From a checkpoint of a small mixture-of-experts model trained on Wikipedia: 80 experts in each of 6 layers, 2 picks a token.
Below are experts of layer 2 (counted from 0) of a mixture-of-experts language model. Rows are named router (the router's row for the expert), gate (a neuron's input weights, with its number), up (a neuron's input weights, with its number), down (a neuron's output weights, with its number) and show model dimensions 64-127. Each number is 500 + 50 x the weight over its row's rms, rounded and kept within 0 to 999. Numbers have three digits each.
Before each expert's rows: a language model's description of what the expert responds to; "comes before" lists some tokens at least twice as common just after its tokens as in all text. This comes from a sample of Wikipedia text that the model never trained on. Tokens count by the router's weight.

# expert 18
Full stops ending prose sentences and decimal points inside numbers in tables, e.g. 36.1, 1.48%, and list numbering like 25.
comes before: "\n\n", " The", "5", "0", "6", "7"
router:511433555435424576375544487474455530563545492517481492481576493407487554539478416536489479408427484563461426501495481485501455519464545488480446515539540488538413500534461513539534476537427549
gate0:427512409420504511436500577502513527559466543479516527504493464410494584455585546459504459481475463536470456414445532557599463590557543480438461555530460460476562425532493458585499408475472500
up0:508460398530492556444498457552508366485417587492492418566494399523545455456500504524486456571516479472461553432438538394648510581520499584527523582524524446456394489430500463494480498473567477
down0:470585475485549412527488598415427440468525572486352469470497380548503456474413502587534518523508486558511416558452525483462553396533544485479523463470612482518458473509477598457455512594502466
gate1:439527529504583598519401468509478502526622424495497501463526572432521544534460506467510474459410515548421526542527462496508535392470479418489480441521506482500415479480478533481512482518474553
up1:544487520517518387505507505524412518487561584502495541413475451437521450465482472358510512641396467515477466535509384428487480544532408426461498545542508474516512598547584519511442576489476555
down1:486491506492465519515499535484493547466493419506466458596535511587518540464498478490496408421512449520460551534506477474505588424578494523547623541448519478546486434465458440459508547451493432
gate2:530507550469428530441428514466447513554518537493436546536577491486547462495487492553428497530559507518460467493501552473527409566468581529521508505521532428536565431581593487464506586437430496
up2:442568509529500430465548492480485535489478585467502518429535452401426547512532552530363449578483533535447510523502545507540480521521537561553439483490529510548537449550567478505496492454435449
down2:508603544486457551593486514457405489498546448457475551615428435545446360529504504579478534568458375428602544470492444537590555466480478547619438556472486498508539452482466438444507510501488497
gate3:490506492539438532499451490537504561426486548394540605505594438512430494496482519537458481386466531462429489451572480487443498590567626440535457514472482527468524507523463547546511410653475490
up3:545460412486593512493572536508469547509452532511510403469506436504506490526608479528602439625602539486524559452487543544516521472505453485551553444459458596533484532579599510539593566518489510
down3:526452567485569530515449432499488554415553518544471529554505501480463503463552482465539531501403512369499505373454476573474556475524585513447531420489535586518544443514525447503563512551499535
gate4:579390550446509431474492591582529497540502482516536474510485470441412508510439438465469564490564459535457493485504431397466351504528486512404394534474505563491517497561478526531558514471483519
up4:602378503437475453465503576540570498525526522538563466489481417459429497500454478459446584510558431517459509455485427392465367517501487493431413541492462573493497462542465510486570494504474480
down4:504513491465493528508597484467512394569529424550469547563544579541463503590554443507591472513454468525502582570478497414596551513559522481464516563499497459509560406544500444536402464575513447
gate5:547423503433465505508497536502536508457613529554363529513471552495479541479457555584455519492449518485540488504504438398552465511564553488529475441586617411524603578463496593616484545529560553
up5:534493501520555506497481452463413422557498507576501473460452539512463446447510432372496477461440466542585485594481444508532505496480446547470554571397518525531378465568497434438558465551474474
down5:539479611492508465523470410598451484497525515522566513467551488460537466485628405541478543511552460587489532511469529596455438501440403500462444512524517612528521444439460524452531493528640485

# expert 1
The leading digit of a year (1 or 2) after months, "in" or an opening parenthesis, plus month names in dates, e.g. "June 25, 2", "(1745".
comes before: "2", "1", "014", "016", "015", "021"
router:428523541521576555424506504505496429428550495521522531425461588521491438534515520565495459466446476435501541492485498526465506509569503470433490521525606450528457459528425510555608475589444551
gate0:406568419478560479487525500498531572519483425562420583501407591529569584525483633553471518556518531533457430405460501449478466489522485469480477503553504489560516370510475475549419490557450556
up0:516589415465571462507538585511495462591578393560478456469570545548503486495581522518550500501530504415430543429560498478498423544564530466484586474428437427480583460527530474578556495615467511
down0:472441397600541514389456495381502636414537515443448473427444461540460486521518542505417596431514607509521459534482407384583543546511578569468481431543509529506504548464554533397523471445514463
gate1:580523449434498559481498576560510506483484452490546558458434493434458514495501498431484614473548495559525519531488434538514494452525536511545498527549511536486415544539357451405509458554491544
up1:487466518543548469503459488523435516544428516520432477530491486539579485468525501529514435472488568435459480460543556442438537565504467508412468446469497432479557446451639477615453496507460426
down1:479557563489566564440537569483507527465609573512487569505513600541475541538561441462489494540537514582433482507490492557498485562519457523564504424557450516559479390583454469533550516456456493
gate2:554476460449548451496502478417433486393533460548545550528513564550485483462476523672417523580441519483486502481473575526563486515474516427516555537417543419536533428574484457473523507429494588
up2:546449479438541420408520490493412466484444492556496557495492540540539463507480585624384530520475512482512488459475498539591546463490529445521527462438461437497550496559471494448515507401518537
down2:584507465493526489491491473574549459568517500503465519441527493524537473462472501522524527538508488511472498519531588564578528490462599457545474489547513515443454507463486413504535428523477450
gate3:508486505509508455555520538533515477540609582388494539615534463619522530498533487506494559505477485492459509457523533489496469529542552478529479502565449445446587484486433512498503528580521533
up3:470435476618560493570535545568514532527506605461503509561592493523468506504439477475458501477530435499436462383542471433409562561589458525462474460552435495455473516464477498527495490576562541
down3:538502532509480459489534438414439466544526502511513506507419516491642433487525445558595510423513562509429466577446465518513518515384523586385431565497463480454510531477522463506495500369535539
gate4:440448532391478481478526420545459544507415464508529629535570538549558522428446514514441562513518531476469506437455544505540491552560517516458503469478382523507510580539521363499588602436386565
up4:461463497516461450508484463603454442529512489496549523546436472414463502507590496478553497374453607524575465474508325530426493486525561513481511460430550583446553466471539493520543491549450464
down4:440492528477377525574534540550529518524513450461536434502525456557479501529534461493560496407541438446411448511419505502482504471544543493505467505546495516468432502404577516430511524503481530
gate5:464511479481510552507472549475497503472490505550508472591480436417559527574607551489563593584448500474481566513427471457594596425469450562520476493501511364510464497546462582534482420438532507
up5:529515514560496429484524460586473530526510480455523560393559570547416452448406423473422435383546521528469542549542525560427405523427570443462521465488469576399526521473506414487479579553492517
down5:482534541424488456572469460501489567437525436489539484482485502536487452494562523508510432514549528527478450502618499589550580504569558413581559392446485409566472508498466491494460431400528449

# expert 20
Two- and three-digit numbers in tables, dates, scores and measurements, such as 24 Hours, 8 out of 10, 29.4%.
comes before: ".", " | ", ", ", " |", ",", "–"
router:556440521423533449516502538475427489569495480505408463454570482473521491626492437554373409438489484477458461474490528457552579537549549509441487491390551516502458433472409482533563487571463541
gate0:526538526473572479447479487467484362527445607422508574548445498490413458467484395448606519489587475538475465479472570539499572562486453548413504406487607566443506592549499456429476524481549510
up0:456507339504433503569416507502467530476510513523318406544588467530503535553478498501431475461350616537563536499488553503506562442482450444538517465531589605495562504470470532562493428471490551
down0:529489578482514515483518519569487619525407493498534532471510548396529544411470475493528521518496456523524581490471576495552477546531480607468600505468475443412490523527498507411515531530512480
gate1:469494500471447414534576453414602453536539471492480544496531480544478502494564449571561543545486534511399582495483484404544498561495461505566426456492575409474478522505532509426469469441400457
up1:428515527474469402584543542480586450617517510492432465533522417431485465508460441587472549543461537464456552540529450464561502544503519496507461438499563450411507471504544512464520457511481472
down1:425569415487549489503477548498432490542478436513471477513525446483512602529538398441522537490450514512473494508500502507438519498487570475491464494487496542505492526529548486455449493507469515
gate2:464507456431502446520538535544432645489455475502464593431516516546541487593535477478446428559467402542506541458554460583622473556460492519519510448419479510498504458430492472560453414590504549
up2:575488525520528554511429500483498405479543468470549448568477490439452553501468504479540547441469605477497514523470501431449491411505566454456457526548506537509498515508472518519531591476490434
down2:538412488511487489537500497444487568463492573555499562528455422481515453446525585553465478398501557487548472498531428595499517513503425594481470369381444518506559555544627481510550499433535455
gate3:532506530442472452436416487619503587511490476516543540384595528452531563500516489501526438450462516520513479508500499520520425425479477495475569415488587452596407535466476546610355481470541500
up3:538512514470441560420453492600450566497446492458530519381594473518539585493568493579559469484463475504446440465534433494555466426475494539578538425537500459489452519462509487576387562423568468
down3:517502420547424484408466491526371633486474417497513478505524474402530481512556493466579504504434615486477575502520487478495539459472469484516512501527448601546466451531549460519402542436537550
gate4:404391449467482450486515534486604447476520440454566481539445569492528561570453528458401489475551389480516464480438466479644496472536510466571478497541440585447466494544482546471573552555599435
up4:448495528547470442543477460518463436538519521538502461540461504432467559543503449480405555482500511501427501461482460503548549631526605461478546475501488535451458521484459565500577415536512445
down4:545530498546515503535580549496456511459459544540496500539500602510540447506427468557465548480455604543481405462525473501633503584497518458475536412530489525500411484497529475517468521593407500
gate5:524498485476627452560497432588449489593389515449572455528518419586502567499436436521496531456500476479514541475467454432529507498528481458496526561578515490558447510439541482506444469558570485
up5:493533532560412573444507588429555429433625472574388521473483511445477476496500577440469470548480485521474398560540513551505449532501518549533521446454523510437533465543429495468495523462437522
down5:598453575526502463545456462507519565572480435583484409418453556525488518497405560440558468550372439543502472470512440590498436465507441485622495483471467489456467441514464530544624534511559462

# expert 56
Line breaks and pipe characters that end or start rows of wiki tables and infobox lists, including |---| separator rows.
comes before: "| ", "|", "-", "- ", "\n", "|  |"
router:442518573433444527435495484467497467553565519495505524430490505525527427632436606517501520470401461524431477503461486516534541487520556465431495503512559514549438458488448504478583569590498556
gate0:526444460501457634502456465433556479534468570486558495542504476579499467480423627505473527438564470557468477587648496444519511497486564463504530503504433518500527571482534445472445493542494481
up0:505534536509507399479522523594493521492536472503476496490480465352499493515555377444472509586423476475545502455380541510477481492502429533513502482495553417500489423535480499505532484437517549
down0:539407475484527577462481496491509444431454547459530467576459574582556510420510524462449528526479563470466447492495437529459492532539523551462512403492458502444519475500571482481422497510423389
gate1:419540407493529461512540587474419491503497449438610566509513470512532602518557502388548459434442549475483464548511580489565442554525422470468519452384560528456518527449389506489583535567496539
up1:451455412564543537429575577490422562510487486481487549562508428566494513554624505422547438507543542461506497545518544431505413559482403539472538457391555555492488483458469533502535550595574544
down1:409488483504545505491488483525478475476479508514477516545429450511480593477531475445482436444443545449449500531475514461527481510534491529555485439413472485438463537501478535442624560531534527
gate2:455486516430477510436475436572513484521484458453455490453477460429486557466520515544477480422521487491403434400462461464591551446585591477547551552461401444458524444548489503547482441419501542
up2:457490558546408473395510353568450485546585446472437541516442568527587561428532515539568581473542459511556503449450513550508496525552540459506521495520448458488556504544472560480462413479486469
down2:506518451512473533472602567538484573580453549503539498487612517552576460403413462501600534424446480517475560501508509432445484464504427491517526478465471501533460461458451408441566512538465471
gate3:509580598567496461493658599448512433496549492449554418482580469496569452565507523522474488495503525567516416476527478539583511495500443471509524482561490561508492503541488507512547484543493479
up3:514470438473434479532406399538507502473450526546452560535433506520427501462538448444491484431510517458508555480430604413463542514436544483434518525473473427455542549446470498512454566499459518
down3:492619510490508520490467480503431522605486473495497500611566372468515507599577481544496480503498475468444479480562522455462460499484399435477572449513498466496442444550524642436565474464474520
gate4:462574554527515529626517620436468483541484557436539456492563442567558542522458551468434494456488540575421524430464526421485526469535512396445458477442558541580491488440529505412543624517488479
up4:518508418533434486400443379518587569497492462509421560470433603431515484492488527572528514448512501537591543481545457542592456464434534528506508472536443428490535550470535573596473406529591515
down4:513547491625521606519475562500532528587500542511471500423593520479589506563434508415464507546422536478545441483500591581556522470514529425543456503501480462453487473527504517473474492457471485
gate5:438520443387444510575528515469482551497520503554470467497503459528345560495424451484524468484483609578434383511502506483457484599458564535509448487569513580450541511472528506495523477544469558
up5:484551504447480507483552465508512581532514576511479528452552423508391507456427453507412458494546515566390523493493524589470429489398506441453419560506503565519538463454513502532542610510523591
down5:585433457466463514449560513468454419438519465558553492422512511540552444514476498495482494497600526557428484466485525432500408431547524552462485558522501395491561514460450444513546612494432444

# expert 12
Number pieces after plus or minus signs in league-table goal differences, plus commas, years and separators in dates and tables; otherwise mixed.
comes before: "1", "2", ", ", "0", ")", "–"
router:521446531425518502436536453470406531555506458535443496458480474435514462583474476538421423429448471544439406483439505521486531506535529511502494544470531581540571477468517521561617510557485514
gate0:513467533427450569511461459386493484562515504447536530528388479514420412486564586471389488527456476431513461453432484510501479436495558524509533581465612562502424542410487579548561477511414542
up0:507470459454521525456395386434532458461464505481579489442455476380511499614504465533552522499451477514451471582445551562468528509518455498514474487541428509482394478562557486575537580513457549
down0:493559456530526579494699463516523529489502536450495484492424578453551450475500431556499391482509491529476614436571473482481474490503545544441523463523538547392501550535352515550445486469457573
gate1:599473526521451525437521532495403409612509492495417431516502442564600472541511500533488536444458439531392466484450341479468421555495495475541495525441538566574370484488440491505411549530494530
up1:510579432522555486498574461575509553489562512445512395493488425392571501419500534450545532531527517526455506524533471441498427490478415474446472530433555533519437439544476497587471553486527556
down1:484522535498441479447480518464530568501508473476495441552482452528454511495548493501579465553511557536471514460534547478381529407444457447599440426509541483564544574490516598438483474492462496
gate2:524456440383533450417534517562513510392551458419589526546507506515502491537524457397547494475488423540428400507546556412458557523493544509586486515473537450594505571534390523505480433503568474
up2:440492485566452435565514524486593581482560493576518482483435451480553520525499434477502511425476475573433493515573571462501482432468512534449460523522425529564554522496517515441438418442455501
down2:581559536511477546475421457515647507470487455392509502554511592425480525467546508538491581491461524469503491510469513591498409489538488508449470498498451495498507446457542494533550543470432437
gate3:505460544506500568407589557507601504468483558442464490459570571594565441621475497440528459575512473556535490501533464507507390483437605471523551467408490516603546459462475509553490463494527464
up3:504467391416602503507484458402439483420493471512534466388540455558490551429551534475504472545584539478501436467535433551504443431639516479542542501519520498491413512500467534521541535588398445
down3:505511474485576517499511536553501487481428531570594610509457421433477468482441521585455527493536446495490436459529460473526502474579518592592468442423511477466467445482588495519463518541506523
gate4:460487568475432529380526502475411531528441607368445589474462451587405511539439497495485477461532522500554500566436555384479497509396493486491510517521539478486556432464508539427531431444519585
up4:496581474477501554468613493417557499463425499505486434458477501593472497491531520448485559445492417544463508485506508512450598564530564561472540550439525581514413530548578563565536594458461422
down4:467510474510468517499441580491493542541478568492462473473506483510510463460518458467447496531504496456477406504463523538417483572457493447479581492496416616515554525496509623549497451430434492
gate5:489425514510565488513442411538528453631592474478483506456464469515460418546485518510475525451551499442472511493508549433472460485579587576509445499497568507502482559515461564404504622509438527
up5:466519537504462498485536418490514409503607417555383517614471605449477545476495607435524543555556539619382516495511578506593524453477573475494440534546406476628466485547534515560530482580522448
down5:443499521498480488507455448510519450429475492506537603342536529496404522516529560475486474485511440452581469496509470491558475494503566545444463519411610558540456496540570505497472518614504444

# expert 43
The last three digits of a year after its first digit, e.g. 1'970's, 2'014', 2'025', in dates, ranges and tables.
comes before: "–", ")", ".", " |", "),", ")."
router:495497615482504541436471406514511445469475457480457478480537460509471508584512477574491401522476410421546444532440515572472491466567554530464590494520549493539477514509398533562568519515490457
gate0:661512500482605562480496518557450539460557401507571512445493391529497388514472400556425552530470464510472539527484495466519560424494552507512498437484488462515580463526610438615522642484440444
up0:479482437599422521544517515526519517474496453483472393515504549428429582435431491566455491488483561480496425522516419533545471571525479484431522522524486460563426510387469576421520338496553514
down0:458418491542560483570507569546526524461530522485477525510549471474633481466480476479442518481438595500490466513460533491541604446523471541495415509536551440501532487489510466538519540418451528
gate1:572446487443509426506609545385526498563482478584500508486507472516504456458459439471521512494525430581509455469550458408508459431437443492537451499485416565471469553417566353560511499470478469
up1:535437459511490445535545558402579455512470469507529526385522504489501451456474533555496441440502462499506461395551430508508377455448542482488480504584424498469433480385532420569533516513509445
down1:552486472428549472635501623478431474528530493519470427445521469535507436611478469492453530424574511459471542530518539496471594541501458485548502538497610543474576458551465484554437521482448432
gate2:423462635433551463571555484449421484504487567551408427480588454451478461614501517443468490562549516513557511592458520487532503543462462441499508503576569583473504457517449473518531469538532537
up2:528516553519407481503446486545563647527525454480479543606478469510608455461522576505475484490483427485445419548486496532488456512497563495560433495495476595483591509555558503431538522423628459
down2:477493519519470573412492502548487507486448469523533512605493501480466557381412428495583510441480452532528504584511457425461562541440406478445598555529558478440540587545416516458531489471506449
gate3:494507501549498490443508517510503534537502461518469566460577477525490488516520410548564491566558512553473536524459578548537534457508488572543469531408443513490477600449557507515479507541453521
up3:499556485515464487522509456520449537443433495500468467607535463470470565449468510533446505394425463471413442435563401430482505463472452466498508445552571519499474531527477498492507439453508447
down3:538506503500541547676551467442527434586593581564405499506455459567620460452501536515478528498467477497581525508552589500629563507536587451440421615435441548412512574436516459562441424467516533
gate4:498506500454565455403410580499453436503484507519475501488491477592512520554520471540537498455506510495558384567505480490505521486540429458514496540444469426497410509548592539483406511519578562
up4:504462497455540546464531474479522536481456487387535596545453492482511573516517553558506489560513493467528496552662541495552538542562534484493502473584473519525551452515578467426536398523469505
down4:444439417487552435472545530543535587500453478470458608495461611473539559538534435481462531422490478470566409572549473463547461512468444525506577371576524570443575450553488535510449540429537437
gate5:515608511574484513463448527515509542503485443568439524482464565466543484402449531502566477569454515550418499494605483540457514534621463519547457573480564549531488500440569481522488509539550500
up5:507633507536439460429445497542503507496503460560455495476445521446542517414451558501528454534432550525418511517628485536450508555609462538592484569506605538561467485475563510561496508506499559
down5:553475515512526603374470535389504506501548488487521505523537458484392517582499574530474429514478612577503489618521448331493533517455540465484473428496490515420439486447450454540493601421455529

# expert 40
Periods and word-plus-period tokens closing sentences or abbreviations, like habitat., humans., AD., e.g., often before a new line.
comes before: "\n\n", " The", " He", " In ", " In", " This"
router:508467580450509538459461424516421436579586466459405535455548437400462499529515455570443427461478527484540377523502587450415503439489508484392440536433541527480500518505459528556538539587417434
gate0:430380535553581556452597468519511544448437540555521479533507422536549542487528455469550517524506496570547433490447533466463429515443525553530476534452510543520556461572477559445410395429482508
up0:469499460494501444447536478574478400541494510514504502478508509513488507399441447462482503498517505420499460462523497518574511526510525594528495519520442524545459437548448516377476507523494576
down0:436450488457440439475474484542501447536463534483512518519476474574429508431396445428414488520490447534517490429560534512528587502536477461617444445448506484552453479603505486477490587547456468
gate1:526427534497446476478397496467501469587523579573521516484493511489597464536470481562455503505558486518540530474430489505509511505478492477438528578498451487505527484425494486509555509574433511
up1:506515522616532549483579571575557526384535489453450588464532470484517497419496498451453474537420500434469511509539516467487531523491510471465464422494452399548478434535436503532511582448422537
down1:440534459520577494569576510477408483528485513555382530541544437562456516457487561499519483598526557462468521527483422513499476519529499467576550488538485439448441446523492495432552526527519396
gate2:470566516486485534476510477453490408602464597537497505465510488430499506562473487514554515433463598503472480515383541508518468525444497583547453436467641577436481521501591540588528367532486538
up2:430479525495478599396462421433516467596477548526475552466532502463501543628517505538523467555482616554488503524471536501494510419452462597506514367481506514462482460417505456525484405468509566
down2:461517501482460490504501492453500528569527491535426555493548607464519531426489529591651527508426457568570560555523526566462496378468523492491480525522511517534524565601426420567402522513451441
gate3:520524490485606500433525447504502507513444601528615485567473496468553458535415480500557501518498569527468489449516577515500588539429481599426385513461512578554554416626500552543497418504508486
up3:496548517484460475459534495491567488529482492462516622502590503433530475572497478517550526518502531381461555505449473451521475515415511564496540507524528555460472512485494539493376458516552482
down3:504510438430381474525512469496521505518501491450521463549432627499533607508522525479498468524529456652483505503491557529498457526528501409438451601558550478556560571568534474563498521401503551
gate4:581514480575546503504537506404501527527580485439470619473464522508462473469467499574478528610497577564437471511550496616469505585468517486451393460486569541465472456460423485532463425576614474
up4:458502541476510592540392491485389563572525399514503519455504416539511488542507411518570592502533501474390525551523487508518520547528518512521483604442589409553566484585404564543512535493435568
down4:543374477535554612520438502510574489576464494495471471450493376469462446454502510517568561538442467472501446385522536431543480461560560526582482429546534455541556517488523461564499533458427577
gate5:595456438605496528427413557485562434494507449426527564550518483546560453493438529580461461535503424447457428417573555508542412570542491507441533395496538552537490563550554439540509510565462481
up5:563489404465437575462519534541457586535495319499539509514507422524574504394465554602509514515595397467512415500632581491551501441512438422584504450557478502577576549479479586520438442526410510
down5:502581521448448480532500475565505409509515552595540488468403561531499526492490541621521537510428483516601551506509516504439527485463460593578506479481485504469549570508514561503524522526522506

# expert 53
Pipe separators and adjacent digits inside sports league and statistics tables, as in 14 | 9, also semicolons and percent signs in data lists.
comes before: "0", " | ", "1", "2", "3", "4"
router:495374479492566451548504484444453507639509493497458469434549495483506437658477505485476379439442500506515324492474446517499503490627565519479588493491506541537438407507442569526489512542461530
gate0:454479456593422478473469440496588459508523400438383475489500495518505459541499435448522490526498519445503422440512548561638461495452472472509432497484591435396499507456379458486469565546523588
up0:562520510511531463487508495581491469494435409486328530481486469441490478492525487570448497503538495471502473566426556513455484499539538501521517553497566479491505478524399429421508583496475602
down0:525519535492484494509562463510515494446515581591598427492514493463547485554484498465499506453569518573515534556577494475473546446530545441605513567532520564485533452450481524555537549493514504
gate1:500447506577546587466419500513467443587443495457544480464497482559604470500524526406439509475435497344422591519531566569458552557509554560467557464400403514508608558546476475521419517583478516
up1:494591484463452529542569499511503464469532545614358447546444477488448499505431473574544537528502481589552400478372451462535446435533444455536429528620544483425437506511544506557557547499496505
down1:553637545546489520558530514449473570526558585517458509503615485617524389513519516536487511495441522517467454454508519460497480483565466470438549478509545485425537551503452507513480504480499524
gate2:584517487553500518464500544502470450564462458513472489503494564511429490462592572515463503502487572520570450451512569427504474500511555591387535413521464455440470435494427577482462542485467548
up2:497562425466392530587465505536543519406512566528544554572449467538617523506574386481500546458482472478470488562465485509577486477546460488513469551527575511499511549538492477521534544579487496
down2:514503476395480530496445521509495529484487570462518502521564531504500522529526470614570428516476454442508527516405539463453499509533531398531536543442624442457518564549537477553488478428556454
gate3:499652448471615572560611496574491479471558453452491442510590483484487468543539484469471514516478539428552538473563411516500490509456534525537424498548510503433454536604504520544545562458517446
up3:493554541567540442516455538450509525508537428463477519508462506384545505536480506524487582482502595483483597465559580508575516511521540550492490484508504513522531534435432498432447544509386539
down3:496425471436499487547500577507506497466548368490465487533514505472483594470497506491409550515475517403562493498536592450581414497474441546541520511499539443585510446443571592496522534553503597
gate4:531521443512502493459619525488526464549503519546553508550454579519499493494483490467488506532450506459504558494393579423429454465356463472616447536454512514471525603562532456513572568467537570
up4:512531540490382479516517528469474532549430494523516505458512531557543421497497504457418485498474441497556443521455495452418514421585531427538494530445478630441593431474464495515494549541580481
down4:533475557499569461521497628623546461457529592534518435501421473519535490527536444495453484467507477456571540409514474507474528479475483468538559469504466462470599393509455474591546558556554550
gate5:514498461585595484475380486558488479426517494462527475552520471495577547431451459542474510508502485492460516524565572515528621567522563525471547472444590560488564523524368555489578468467495558
up5:489491426463514509512511461472591539536495470401520429512571548584483511409503492494490584512356575501395517551483548480497511522539473546544495575417445401407526502470578480453504473492521480
down5:494480464428442474585451469539341481487411487470557537417506545459537462522496474466549560465436516396517482496582431519517522495489456608435532511440526529507529403486470480500541402568508449

# expert 0
Single digits and short digit pieces inside multi-digit numbers, such as coordinates, years, vote counts and table scores, e.g. 34.25'8', 166'3'.
comes before: " | ", ".", " |", "; ", ",", "% | "
router:518441517421498495453517494436397524586527455538421490432511466463535432589471472541414414426444491511460423481442486526500525478563537513469503528469552530517562463492480508563607525555463518
gate0:538520530433543489504553448425475503560501409474434479442493533490532513525456471531430465457526471502436413474525569578461524498579583436566517448531427481461542518380475436509484594515511576
up0:621470473442516454516512487447585535539516556458475451455431525493500490401497586461499482443500539422511489496477450461555478526518586498487363474578513595446570558472521539496484515495552483
down0:503476520534499446568569549589608492485481470446531453451501468523420538432459475521592498541483416531524526482497523548500513406499482489506492463438462514590524542490538507492509434580503450
gate1:528473545483511530495441529469532539491528424548420494539500537435425536541580469476415474547414473391556474458496561475511533512477456547568534619484497368511544483484567589531486546512465512
up1:493527458528444515509450424494501562488503622496512559468404515536540480541491478424493487613567530491473494492401500467479510436544419507481492495413403472497586526495623486554572394497508481
down1:513469576563492489528481495507538509425513465455492529489436472462480567482478477524519523632549439555496473434481518460473459536519449557443499514420596571552458483521503645463448447476499502
gate2:511480505403511434483508534523609528524520457534467522468569568512388536567470535446475414509495481591578578517487531478533478575520538590494543558482530425450490470491492478472491431529515474
up2:464490459505476557518492517507503571531468516444515566533501512433410475464501526482412529590497524479349518502470446531564573538499546521571495605598491508447520393435593429489506443469494391
down2:524488507475497397510493444589549502509541546468470546560510411408566471527430415538569542481489544568485536554515512534487551494456548510473438499469591540527526428585494462494547531627566442
gate3:506452455436532510585480538480454539481563529386483531435545515465489508528468439563483555540442506515548422542514545492443470483543496499485450484505529545557446525427575521388472476496514516
up3:562509429492603518584477534441568534468461398432544548604539530488503494467402403634468565569435504488485482502436496504402533516544456533529445515514508431580456564399506469458582472492557571
down3:488509417468393441518527419504451485561592533557442467495387493513466572610496541478547543555574413486651539464605483525553579497491543467486503476514555629490462405505451445514442509488511457
gate4:459521488516503354515443549475568575503469597531421451414553438374528479457482518402446537487503488470519528464392531493478535498555411402431518391452459545539534522502443579429520499421530490
up4:524540528516515416515442477472580525473503548449418489473512455543453556412491472462536504502467529496493488427445465444515510434532420494439484511506503522504449492538510538471521625499542454
down4:450440427514561525487496508608523601511506490542559497513375451489412480550423430598491560532523511441431464409539559481489519459593420503526468472437534467483512533461559474517446564498512485
gate5:574606488482486512463526399490412532469380453563470587559473580396537419389493429603526510470479586394573443582457501514584575494526484421498598477585482520562612467483469482572552520502396455
up5:557592523493519597529526493538456416449473501512530562520535496508503447537526474522547559538423450433496410553445494462507570470409463425498544498428495542528484507467445519500588436448507528
down5:439552507532530476485481536469481532477469564439522553377488546514465528467528504421522516574574435473549494513541571566506444509481537500546468457593591553428439531457505526586489408496581483